python train.py --experts_per_token=1 --hidden_act="swiglu" --moe_layers=[1, 3, 5, 7] --normalize_top_k=false --balance_loss=0.00268 --balance_bias=true --init_std_router=0.0144 --optimizer="muon_hyperball" --beta1=0.95 --batch_tokens=131072
Below are experts of layer 5 (counted from 0) of a mixture-of-experts language model. Rows are named router (the router's row for the expert), gate (a neuron's input weights, with its number), up (a neuron's input weights, with its number) and show model dimensions 0-95. Each number is 500 + 25 x the weight over its row's rms, rounded and kept within 0 to 999. Numbers have three digits each.
After each expert's rows: "gets" lists some tokens that make up at least twice as much of what it gets as of all text. This comes from a sample of Wikipedia text that the model never trained on. Tokens count by the router's weight.

# expert 7
router:486495513483532509508461509491518487457493493541506521482495488475492545491469473521526510522521487517512499513508510526496488477467517485478522462468522497474531497507470469508454473469487484464494469514464533494523499475515513492495489485479499484497524541503479488486522498518525505421
gate7:545492462506490503458548534499499518534518500485480538485459515496483491488528515506516470514516574561478479494492504466494475510486498503490495529523491501500502516508490551487507463540529494477466492524497474515500553458531500489515467516477484506519487529490472499503539487469497503556
up7:529459477472513478509502518520514514478500501493488532526512538506515510475499511505444505535480568461509495474472556518499456503511497533467493519498525523499482495531491519473531491486530476495504501504524482464522498472459529504449516517476506503465505504549537475508503479519501501500
gate8:527487560501535524490495481485474538527445479544525524497468503473518479498493499472533468517524503464519494514480494502469525508474520518483515457496503482446487512464471495466484535510490470475501479490515495447498481479506467458484472527509485505548515458478515514513501523500515514544
up8:505491526522486511515521504499480498494472487532537515491469536475509478533495503456505478470530495449537485546493518534526536538515497491479453476547500479415511495476483517484504455478469499507479498517502491486546520461454478464520521510528492486560479485484489478482530497466466524521
gate9:525498484483480530528499499509454470508505499481467481499456467510482459457503526485470496531476519492482513545481477500517475506476509515493501519486509495557496512505455531461525443487477513486502514495471507515439540535525482523511456533504548477525503511474505523551509533489499505536
up9:515510512475510489523459530437457470501523498542489473519521511523516485502547545503438553523492513499490454551476503498473518475529506466522489467534506507489500526518473487475517480468507495495483442474448511472481474505554488485520494566531469519514543536488499483501503504478491535487
gate10:504483451535423470472482494459508493496512503540512518476470484492493501516523523492497524499501478500529528500473526488505495549542500520497481471481539535474470515492501503466523460527552481485487469494515500502479479494523526504510506498523530459539537530489483500474440547488538477521
up10:497454497474502542500528505530474546562504499532527513498490485474491535497511476475551500499531468504470564503487559463506497463492513490474546507517539478511545509498502464508479486454472493470525471534472506534529485501519485500477490536512496475520482509497503491504577515476488468501
gate11:503511465503454472524539496473480482498482497505511476523535501515543463540466519486470533556478472483513503527481537481516532510480496525513522517523489480535494486539451484477493496480495535474512468532482524432519485494494481524508545524506509513508508548483543477511495481495471480520
up11:501480533499528473536515488503485481521478551514533451471491492528494547507488483492488472532494509559465537545499476478488516501502534510489511478456568529506485502464515473495523479527516509484485534497542470522496504476529473459474518464521493466473529476509546497466526541510522472498
gets: " of", " to", " with", " by", " all", " over"

# expert 6
router:485500490517523520503468506474517497486485486514515531492470482486475503495446490514529489532541493489480490511515507525505494496453497502532535478489481524490504472469499473487443491452525483477511463512482528470534519504477498491488515520496453484501526529519461487468479504548525532441
gate13:495516507508474515520502556533507520529495512517507475502509465542498498485569456461504482487499509511532499521495509502498525508484501453488548509506540489506497463479499506501540474506531461460450474495503565466547519468513508505487497549448495488498497473475499485494506482526457507535
up13:525494499507531487499496537485533510472530456480501468491470523485440537492532485486479515495494456478500499524539503479523466527490455520485462523558491445514511484541510525505490430480532498489498483539498538531529527473498448509504478517501523510507482528511488518509510484472517484518
gate14:531487457520495510528495506541527519485545496518517518501488519534477526506492522531514516471527462522507514523495477482491561471487458518503471518526474499488504511511472490486471437502446521495536542480505500500497475500463521478509496460521524518495510504470525475493532478522507500553
up14:537527448481474494475490500509476530524483473467508499510481469529493473496484537520472495464558505509494508538479463479503517485477515483507487457498492468493468534465545526480511455513486512487489544509481519542496499507495475489528475497472518483511531485502514495510518482517496582507
gate15:488485510500460509514513498503472498518507513484487502512525458449468491483502502544518494521506489499503483485528488535529524519510535492495565512491486512493477514463506517492496473533523525540464479533484483470510469501490505465485530523497470440496490434539505483524502481477520525472
up15:469519517504537536497518481529489480476459529515458504550497479468542470462537512479504495541499500494502480521517527488483482505507500508495522489493502477479504521523516522475531507528527522465508506467490491514543506489512481509491520485525431493541477481513494472518491486475520525502
gate16:490485496471484490496528495518448504528527486527482486503502484511554455483582455486509487476507552482485519480472511503477511481510455472499535498487528507539475491510474504513484484480505505528515460447542461448523543518484501512495474496504521472558524455537494509461478479509535538484
up16:511506502482478505492472520522550504494477516456523480564491537521488504486506519477529530481513474523532504514496554529486497483504493538519501494469476469511517501530503501478516485538520494468517473487491519548512473496495539516506499474522519550489460470494508471505553551489489443512
gate17:508491530496503519496520545528512494500443493501502509537509537550448446529479476479495505474487502552458508480506528578493497511448526450502516519499500498476500514520488493506517502453466492480512493478515512507494483519553472552547477485496507504448519494493513498512502479494501522511
up17:497494482515530504511494522539502507509492511517489499516526506536508470522474501484495463473519517548483491483517495544464494512415475440541495525513457490472524530496513514465514504470475487475500466478511530474507481507508517501540502479497502502446498511527462506495484522465525543471
gets: " as", " was", " had", " is", "ing", " be"

# expert 20
router:465504492464488516487467529486546483448496490513479518496477506474467512504474457510541510522534483492516472513508490556496525495479523468500543477464487512472527485477490494504466486507497475502509542529512504463527505481511527531457501516510464472489510501475456477505508512529519502469
gate7:463504525494533538518477523501503529467494480518476524508494503530487531489460467499487506568498489493510512486517500517477487487478461535490481490428520490481444469473493522521492456538530487526516494474519522500494463498491500500493482522460558512515520473477562490534497504495457484462
up7:489469508509503492491487507466485503498486506465497497489486477485525490523524512459496511472500494523491520597506478507496527516480506503521493538518484492541537487483510530473485492515493514522465555519526464476505538454520472451510491506537489498485484529557471486482439505487531493534
gate8:478489491491496497516432519531490455515532504510496513513461490487495513497474495522535539515501458520458425504455550470505501454477457512517523507478478518514496489528517499503495477491452522528537481519540455555520521443498494527482485505503434551489481503552533464488465479491473503496
up8:480498484485503524472527475541547463502441482504479491550524546491549516447500482468501447523505515507456526507493497524507503492497481504521520519496505563457468490523501452531554525479507519479487484514493432463520507495562511564451513488464495516469459497482495517499501475538498503465
gate9:492517521538497506463491483435486511537486487517481488497474470552516515517550498494489513482483504511467499472489528473524495525531532521495522520463495515514486487480515495512514481519473478552526483491466450471524478477536485489517527532483515503489527495517471537507512472482512484504
up9:476509491526477526536491446511488504493495447498491524479494517457464531503474482507530478492504460521489473541475503496533500537508483538545464472474473549525505558490533522497472491486479464491545488472490449489486496491517530471488487496504503494480500506463504502519509519552467469527
gate10:511497526520465505538501424495437444500508488494511505524514509503518495509493498534475464487516506489498469489551495488487490450521495507476527502509494515545505484450515474463520461434469542519474515496532508476518494466474496457497445499472483502470514482492521490495503523482465494525
up10:490528504505530479508497482485427480524496504547532512533460495494479515549547496478457463496533489520465509518513479471518543486495484496485477480475508498516502553480506503487475470472505504565490460525532493481549521477440534502490498512490501526500554493482534537466485535520504489505
gate11:521493474465514518502468481486494469514484454467499494486515480539471553523519503487482476552511535488482522522503519471523535453497489507502521482535513479485477532461518513496500530521502523480486505515490453546493512516492510506493469508526481508514504475472500481507486510533517488502
up11:460514514468517514503463540510528470527520463528495513524481507497524453490498502513503503450434519499530509529504492503425463496434475473480505460519520533526511525505529497529440487506501467537519491506490489462496481507516508521513478543483516532522541500524530460466519492478504498487
gets: " New", " United", " South", " North", " West", " East"

# expert 4
router:481508529499541518485495513499509503481490463524456540515479447458503511473486472514499487495519515505497468569525485510482526471479532499482517482492503528457504496476482457492469501470491465478483464512475546449525511464501501476488491535489501471534508506511473449468512522530496522464
gate6:518467553554463499470488467472470516539448487534548445460508543504468499505511459446491471513549487501490531524499482503473540500496474497475490513490553537481488507531456518507484525498504481509527481463453496489494507513460448541493489489528505444492514504470492455512509502538495479522
up6:483486506507453515496496498462467533544487508505547469480494521504506483482486490496483423483459531478500523487516474462475522483503475508505491503484529558508566477459479476522500523519488485492510508476528513483518469508514493479443522524487488502475495489441491494519483476559490454521
gate7:492507483504488525471551490464483494480523557498486523487480495530545509520494476474463497520522511485547477522514530487518503538463525496534452497534498530497551458503490483532502520513513477511493469501498521474534499504472486497520506496499436488486488488529509448543485477513482476502
up7:458529492488466498492474516436506501527508508532500508527494500497516464466464529501483534534509457483574441541498573505503465456508457534531480494470483517501545501504505478492500515544502505527442497506522494479524489489486510481512506489497487481465461517444471444515497504516481496519
gate8:569484462487489490516482498505527515498523533511497495490455507529450510495550499499512514475502488506499495474510494498519516505488462517551552469538454512487497486490531533481527456464548554464493509464501537480554512479471514490499501490458465493497504484521506462484514499465506494501
up8:522491521488512500523528513503494520506464513543563435492454470482451539507510475534509526540490485501456525494507491495521476478500490523508520512493508511519484530504525519476485472494538547479486529454541532512508509477492510527462503537471509492468534475490514474489521484462519443500
gate9:492487495488499500531505512485502519531489517528494501481519524491529503513509530452482512553507512510512518487496530488495514466420529482476493547481543449495469536540484463492459519557442501510506455487474457528509506506484518487543485476505530491493507486556513441465485470471474501476
up9:518537460505462524474510455521519489492481514498495510487490525520508463500525474503493531500545509495524475522478455479485472509476446533516517494454533520461469493485521483492550497473520529495545518514495548516485523532466491485443505544512500480487470570459507520507487518511514537498
gate10:470474520505523452501508469499505516506505528531467518521500472416472488485481461490507502494510506524530479484481544511530562532493495502484470500499506470498494487469546513501482460524488487509470502484502488531512534501521438517485469477515541513496510521466509541475482504466563468487
up10:514542487472519539546505506490501465468466457474510486513519498559518501470481499545499480487509496460472518485521486499507469467490472487486519501521537482498486513483501470506492529490530501486507483508489535498522506491535558500517535495469505488467516495500501517495494540514441518480
gets: " in", ":", " on", " In", " at", " from"

# expert 11
router:465494527474507531491478513508510514489522509507491550525457485487494500514459459507526486511550481499489482502529524526521532511492505456529520477492486494457514490479506491476474474476493501493470490504481530472543524455511511485485498510517462445511523510520474485489463526515523523470
gate1:515498481517529487484533503489480492460534470473449477459489470485490516490494466473521479513491523530475515515458488513493468512494502537553516484460496496513523489505489475494516498491513507462535505498508500500531524475451515530484494483529512509483479510537487512486491500466527513473
up1:500522520467490492541517472457498499529504487497524517527497531511497440493487507509516549520538490493502473490514486485490508490462520514549547481504529545500483551496503471532545478494505530514490513496481507491508454481478454474501514453538519498526493514502450465523466510500509498491
gate2:504486497497485505515499494513502553540494452460497494519499543527549496465522473497479472463486446499481504507482522482513493492486530490522521514450485516487474489525500510482512497515551532485478460527508471555487479467493499487508511512503470479515514517509484498564514515495522571485
up2:554518443509526523512478457482488550509506442465518506543493509483504473517503519527516492543453534474487490502490458496486470485494518484477541534519525553523510481490496467484479535504490501483500504502511530503531507532489484437487539524497504478479512525540482527486473509556504460472
gate3:488535507492493459480516471490518511507526525500549517530520506502470541526489490498513495500526461492533509475514525535471502510475508517508498444517532449511500516460486508547456499497457485453509505515502511495509519522542474547442464475503536486527483508488459499468468478482472496521
up3:463569498519537502470489487482486480495483533531486506490513480517536555496497480465481497544536492521503513472491433498552492545550523524540503492475516518498520486463474510491526463485496507485514521492474504508521513477453448533479518495482460507488481519502490490443529488495459482568
gate4:524510488494497507517484536497510545495496512522490507512496513524488472496504522489517476475503471490447511468491519485513498508484578513498532477502496511493526503529454543503474477542523507473510513484485519512513478509466534487476508475530437525498470461465475552500517508476520480509
up4:511472493493528493529472502531498496497513484559494538495481519514503496506548541490497505512509469458482491500516517483559446489493590482464518460480518481521543527509509518498506469516486531469494479486480502549490504495503535537506494466492454490479463487482506505490510468508489526498
gate5:457525507487500523513482536488557506465480484479494483515467493535497450518475526465514550535530485510492484484548457503494457527498501514499500524525513524480539433527507500510487500485472490522490508517494480525495466525493477528499526506528476493487459490500484531538471492492536479498
up5:492560528541476541497470474499463512493544526506503477455517499525500527517522445490539486520544518491520478527510526477512490513485483520502535483515520425501512464496505460510492535502490507502501532508520496474490519494504535507495531538498529474502467472465481475508473446506516501497
gets: ",", " and", " &", ".,", " but", ")},"

# expert 13
router:466497536510504516493467505502493531493488496496480504490425494464482548492458468497539481514545482521505482503526526510479535516496490466538501475478492506494501455475493494485502509477510469466505461526494534493501545436492526510462476506496481469487524545498463483479480532518512534485
gate0:495505547509554491466462482450443542517464507517513485526473492507507515486506508520486502508493535479481508488506532478463502541518539486508522508483491482480537490515472521463489482506456518526473504506439521505495555464504501490396550502530487469498524508506489462527497474500500462531
up0:473551504484472480537493527504524470503523511490495499497528452490485502492487511525455519475474468488509463533489494546531538502464491486471464490531521498500475506482488506491527490481530513466476502504505521464524476497552521511552482489494490547493514515507540552502507519487503515450
gate1:478524523480496490534455513472465507484503473508516520528483489494493532483499473488462504523492504468491527501544467505517505470434475465466499476485490501503503525495486516566502548504520489574513454486481544526515525487504489494487500498515544509521517529523537460439484535539521504495
up1:489509452510530503509546468517530470504505542492473480492526513489539486516499485535527506487483518504498532498473521485478467499529541560521526547484553475515532464502501460467521476569468548476505549497479474480525442516507504501528483506481465482493501455472510507533511462488470495524
gate2:506488517495477484446493474485492515477545501475508478496519486532475502509501475511496503527491522546535533513475447494536548509479535525477513531499486508483476476527516525502498498530501546497512501468450468463496494482512515517501510499483518468528534498483505525519482489486483487502
up2:496523503460456519456521510527478536522578459522534485479537487523500481519455510495497524489469492552527518472502483513503528489494550485545511521463484515520490479476504521501509548524499501504502498480542480532517492475478473442496505466491519488500559499505498500497503490481467529503
gate3:484533463524545479506553460499491497473534552495482504522497540508531445505478494487540466520516519490506546512471477516516500491515501544506482491538484498479519530522501502453501534473499498519510486517483508470534506493470480502483508508517525489493471494510505487531490514484522502482
up3:535448488499480544491511504479470484485502459552497525525471503497487531488528489515488552464475482487528521484487498502486490540472475449529537474457491478502497456483534565509481486500483484499484543476514510517470542516589477507522479516514517520535507500473490509508529509496499528510
gate4:482502454502480510489525492496506487486539465526470499503486471545490538547499489522476504480450476431459502484525521501508529520546469478498530492508473539518506530496488505527450531455482449486499489490495488507571504508507484564487512506497455530469539480475517482508563515494509504481
up4:475476481482496504501525531517505476450481512466488500488524487555517482490538488473509490498509496550518486550498492507507476482465526487483523461510559485462499516485484491516474472499512497514530502499530521512536478497521488491531493514442506491457482495494549499489493512497468477471
gets: " (", ";", ")", " –", " \"", "\""